Weights of a small mixture-of-experts language model, trained from scratch on English Wikipedia.
Experts: 40 experts in each of 11 layers, 4 picks a token, a softmax router, a shared expert of 256 neurons.
Training: a variant of SOAP for the experts, 576M tokens.
Below are experts of layer 4 (counted from 0) of a mixture-of-experts language model. Rows are named gate (a neuron's input weights, with its number), up (a neuron's input weights, with its number), down (a neuron's output weights, with its number) and show model dimensions 128-255. Each number is 128 + 24 x the weight over its row's rms, rounded and kept within 0 to 255.
Before each expert's rows: a language model's description of what the expert responds to; "comes before" lists some tokens at least twice as common just after its tokens as in all text. This comes from a sample of Wikipedia text that the model never trained on. Tokens count by the router's weight.

# expert 17
Description: Numbers in data
comes before: " |", ";", "th", " m", " km", ")"
gate0 [121 127 120 127 176  61  72 146 121 139 171 105  95 148  68 145 144 100  98 139 129 102 172 154 123 127 100 129 160 115 108  79 111 165 123 139 122 162 148 117 131  92 147 125 149 135  93  93 132 106 135 105 121 162  82 110 183 112 171 182 130  91 152 147 160 144 111 136  75 117 136 145 141  98 102 155 161 108 148 144  78 159 156 140 113 144 126 121 109 102 121 103 122 120 104 143 117 112 172 108 129 147 159  93 100 136 161 147 122 108 164 129 124 107 119 107 143 161 132 126 121 156  99  78 166  82 114 137]
up0 [141 146 154 119 130 189 123 121 126 157 124 157 145 143 145 142 142 121 137 112  98 142  51 119 105 151 151 129  84 144 172 171 120  82 136 126 104 100 137 173 111 149 131 142 168 130 119  87 151 155  74 121 114 161 120 154  85 145 112 140  86 126 116  97 117 129 141 116 114 163 108 148 119 139 113 119 137 139 143  91 157 105 138 103 141 166 165 137 128 106 109  96 147 148 151 110 126  93 110 152 113 122 108 160 124 147 135  91 126 150 108 123 110 135 119 139 185  98 124 101 117  93 136 143  84 129  99 123]
down0 [120 149 141 150 133 161 117 151 136 136 120 110 105 100 105 141 143 137 153  86 110 171 142 147 127 109 150 126  97 128 158 174 124 137 192  93 122 170  97 117 145 107 155 168 117 121 152 133 110 119  97  96 135 143 129 116 103 156  99 122 130 173 148 136 101 138 136 170 123 144  84 116 110 102 110 171 119 108 172 146 143 138 155 137 122 133 128 143 135 173 140 143  83 127 154 129 140 179 118 132 127 127 116 140 153 176 140  81 111 154 158 122 131  98 120 129 138 133 141 138 122 123 105 113 121 130 127 126]

# expert 16
Description: Numbers and quantity words
comes before: " |", ")", "th", " years", ";", "2"
gate0 [109  70 109 139 110  90 117  91 146 146  87 138 121 122 106  93  98 107 142 116  90 113 161 150 120 156 155 167 144 144 121 124 149 162 123 114 123 108 108 118 120 114 131 163 147 100  85 125 155 145 150  69  98 143 176 112 132 132 117 138 123 136  70 128 127 123 103 137 154 132 119 144  84 149  89 133 102 145 144 109 169 137  76 151 145 131 134 109 104 122 145 139 125 149  76 107 103 120 136 148 162 145 100  91  95 116 120 152 142 123 133 116 132 120 156 143 182 146 162 141  94 134 169 143  92 130 124 126]
up0 [156 148 133 134 105 169 138 109 102  86 132 127 136 118 111 122 128 131 163 126 129 120 167 141 125 119 132  99 152  85 127 119 120  91 136 120  89 117 159 129 144 115 120 116 107 115  99 119 131 126 129 113 143 139 122 102 119 142 151 111 135  89 135 118 146  96 118 146 174 105 113 112 109 127 106 171 108  98 103 106 121 136 117  94 147  99 121 128 101 134 156 110 103  96 142 118 110 125 171  87 148 129 137  97  95 165 109 117 193 149 133 148  98 111 117 140 177 170 168 131 144 181 120 118 161 134 128 121]
down0 [132 138 136 119 134 107 102 166 152 133 140 138 108 138 153 130 154 136 130 106 116 129 118 146 133 184 188 132 126 110 140 112 107  92 139 126 136 139 103 119  46 108 147 170 121 143 101 121 123 148 113 124 136 117 151 141 146 183 137 134 133 143 128 140 123 143 115  89 131  59 156 140 184 119 145 134 164 118 152 117 120 132 141 133 136 145  91 137 109 112 146 143 170 110 166 118 158  69 129 131 119 134 192 109 137 172 126 138  90 153 151 127  84 112 154 129 122  68 124 163 153 145 130 123 118  84 136 116]

# expert 21
Description: Table cell separators
comes before: "\n", " ", " 0", " 1", " 2", " 3"
gate0 [ 92 169 114 100 133 132 134 103 137 113  95 115 133  45 105  92 104  70  88 132 120 167 144 145 128 143 144 166 147 130  95  99 139 115 111 122 151 116 148  79 121 134 140 141 111 123 153 118 150 162 104 125 108 122 154 140 140 155 120  95 108 126  75 149 139 124 121  87 117 146 120 138 139 100 136  72 131 145 142 121 162 153 124 141 152 139 129  96 129 111 124 111 110 134 163 130 147 123 129 159 168 122 124 139  70  96  96 105  85 121 151 134 150 119 103 168 140 145 180 115 126 126 174 136 103 118 155 169]
up0 [116  89 143 113  98 154 146 147 140 112 120 106 184 163 129 105 127 132 114 105 174 120 123 126 136 123 138 150  37 116 125 140 128 115 130 123 174 107 136 111 110 121 129 114 110 123 178 140 144 149 105  93  98 137 154 152 112 143 162 169 137 104 104 150 161 127 149 104 154 104  98 153 153 123 143 108 109 124 115 119 152 117 126 126  95 101 106 104  84 171 134 135 131 109 144 129 118 141  96 108 140 149  76 146 142 103 144 156 103 116 113 131 112 109 144 129 114 104 136 127 158 155 114 139 147  83 117 106]
down0 [ 76 113 126  98 119 150 121 136 166  81 100 102 143 171 170  92 121 118 138 113 132 136 102  98 131 105 135 147 135 134 124 127 126 176 153 141 135 134 155 117 145 138 181 174 144 112 153 114 117 151 114 138 161 107 122 159 114 129 107 126  97 111 137  90 110 107 158 133 130 115 101 141 143 101 106 101 141 125 141 129 122 145 125 116  87 174 106 129 107 127 145 121 113 158 122 121 128 122 140  96 140 143 163 134 120 138 148  92 163  91 115 122 142 162 144 176  87 117 159 115 135 128  90  82 151 121 139  77]

# expert 18
Description: Infobox field labels
comes before: ":", " of", " (", "ed", "==", " =="
gate0 [ 96 126 115 104 168 167 118 127 162 166 114 153 151 108 132 153 111  97 122 154 110 109 165 103 115 117 129 114 103 142 112 134 100 128 166 116 124 169 144 180 125 132 135 124 133 153 144 149 171 114 142 111 110 172 215 130 158 147 137 113 108 116  98 150 100 124 125 124 141 135  96 125 115 125 109 150 118 133  93 126 116 126 123 132 148 128 186  88 113 142 130 129 134 121 119 113 146 149 124 116 155 130  89 155 116 108 146 146 143 109  92 117 100 103 141 148 140 157  82 160 156 141 120  92 102 128 111  65]
up0 [177  95 102 129 125 125 134 153 145 105 126 100 137 115 156 121 131 142 144 117 131  92 170 134 166 102 136 176 147  82 116 106 152 144 109 135 179 112 112  99 123 136 120 107  91 147 156 104 114 162 110 138 134 112  59 133 116 113 156 132 159 114 126  94 115 125 135 120 103 113 152 126  85 119 137 107 161 120 133 105 107  82 184 135  93  96 134 147 146 139 119 120 121 147 146 125 135 115 114 105 116  97  96 146 124  63 107 104 107 156 141 167 159 105 130 120 142 118 130 117 116 166 121 142 163 118 153 107]
down0 [ 38 103 112  80 148 127 119 130 129 167  88 162 104  90 131 119 147 163 139 140 109 142 120 136 153 109 133 128 109 140 149 160 107 141 126 103 197 139 125 124  99 114 143 156 116 113 131 151 105 160  56 115 143 171 131 139  99 129 133  91 120 168  83 124 111 131 136 145 162 123 177 116 148 122  95 107  96 113 102 133 110 114 144 126 130 124 104  93 138 123 148 108 128 121 149 152 166 105 110  95 122  99 138 102 174  90 153 106 124 154 108 140 121  85 153  87  97 107 142  98  93 147 121 143 142 125 101 151]

# expert 25
Description: Table row starts
comes before: " |", " -", " ", " \"", "---|---|---|---|", " 2"
gate0 [ 77 128 114  65 123 137 121 130  98 115 154  78 143 154 131 139 105 137  91 159 149 118 113 147 162 154 133 135 150 154 141 126 147  92 144 149  71 136 123 118 120 133 147 116 114 108 157 118 120 132 103 132 163 153 143 158 111 114 178 129 121  96 168 151 140 119 114 171 114 119 120 112 117 149 144 129 118 142  92 100 136 142 149  97 133 139 103 152 133 133 137 150 111 154 103 135 161  95 111 138 156  99 149 153 120 123 101 149 160 120 130 137 161  97 139 135 106 156 112  61 133 116  86 146 152 138 147 146]
up0 [ 84 154 133 169 122 131 128 109 112 137 151 127  90 132 118 161 114  93  48 140 151 121  84 127 133 147 105 155 164 168 130 163 128 143 141 133 110 117 140  92 142  60  98 118 121  98 119 127 111 150 115 159 160 127 118 132 117 130 139 141 131 138 180 112 110 158 123 132 121 109 104 120 137  99 158 131 107 156 105 117 146 152 163 111 155 139  94 135  94 131 161 127 107 138 129 150 162 100 162 128 160  99 132 158 147 120 142 101 197 113 101 115 146  75 124 151 106 157 176  89 172 136 172 124 121 114 120 146]
down0 [ 64 128  82 121 118 154 115  97 125 115 159 162 119  67 150 126 100 123 136  82 145 139  86  99 126 106 143 166 119 174 138 122 104 150 115 139 106 152  99 127 129  92 138 112 109 133  93 133 100 132 133 147 145 143 181 134 133 125 146 106 152 119 123 125 114 142 194 135 129 148 142 129 110 125 117 104 165 126 125 146 132 146 141 160 128 146 162 149 113 130 127 141 141 130  80 168  89 119 152 121 146 103 132 130  71 134  93  97 146 109 138 130 142  91  93 133 122  87 140 158 160  97 157 160 103 125 148 155]

# expert 7
Description: Sports competition vocabulary
comes before: " |", " in", " for", ";", "ed", " with"
gate0 [119 163 127 103 153 123 122 107 108 137 123 193 115 169 136 145 176 121 106 143 115  80 111 130  64 142 125 148  99 115 186 120 110 129 157 113 129 134 109 138 122 144 168 114 127 130 162  99 122 126 114 114 158 116 127 105 113  95 149 123 132 109 118 137 182 171  96 146 110 136  99 109 111 109 142 167 102 135 112 119  96 111 155 112 145 127 107 120 108 173 128 129 159 137 104 164 161 117 117 141 121 116 151 109 130  94 141 152 149 146 102 114 113 140 140 114 143 133 172  99 146 179 142 103 139 133 166 139]
up0 [127 142 109 127 102 108 142 148 141 142 144 127 108 163 129  97 174 165 108 102 154 141 104 115 145 141 105 156 156 147 133 135 107 138 134 122 138 155 118 133 118 143 126  96 108 142 128 117 124  63 139 118 165 151 116 153 110 145 137 114 141 131 118 157 140 133 103 130 121  87 157 127 114 119 139 128 111 101 134 132 125 180 148  90 114 122 132  72 154 141 133  96 130 119  95 145 174 103 137 104 138 144 105  99  94 157 140 112 156 127 107 117  93 153 124 152 125 118 118  82 143 158 140 160 155 150  98 150]
down0 [115 107 110 105  93 119 114 123 147 142 128 134 103 155 125 123 132 112 101 132 145 144 123 159 132 121 121 139 132 150 162 118 128 146 106 145 136 133 105 125 137 141 145  97 129 122 100 134  54 134  99 147 107 145 126 119 141 103 118 139 107 149 129 112 145 146 102 127 143 106 146 137 165 102 107 106 115 110 147 115 141 171 116 112 111 150 143 113  81 189 112  91 136 115 141 128 169 131  79 137 118 188 129 141 144 116  73 158 109 102 170  84 137 133 104  99  98 142 151 145 141  95 132  86 162 132 159  95]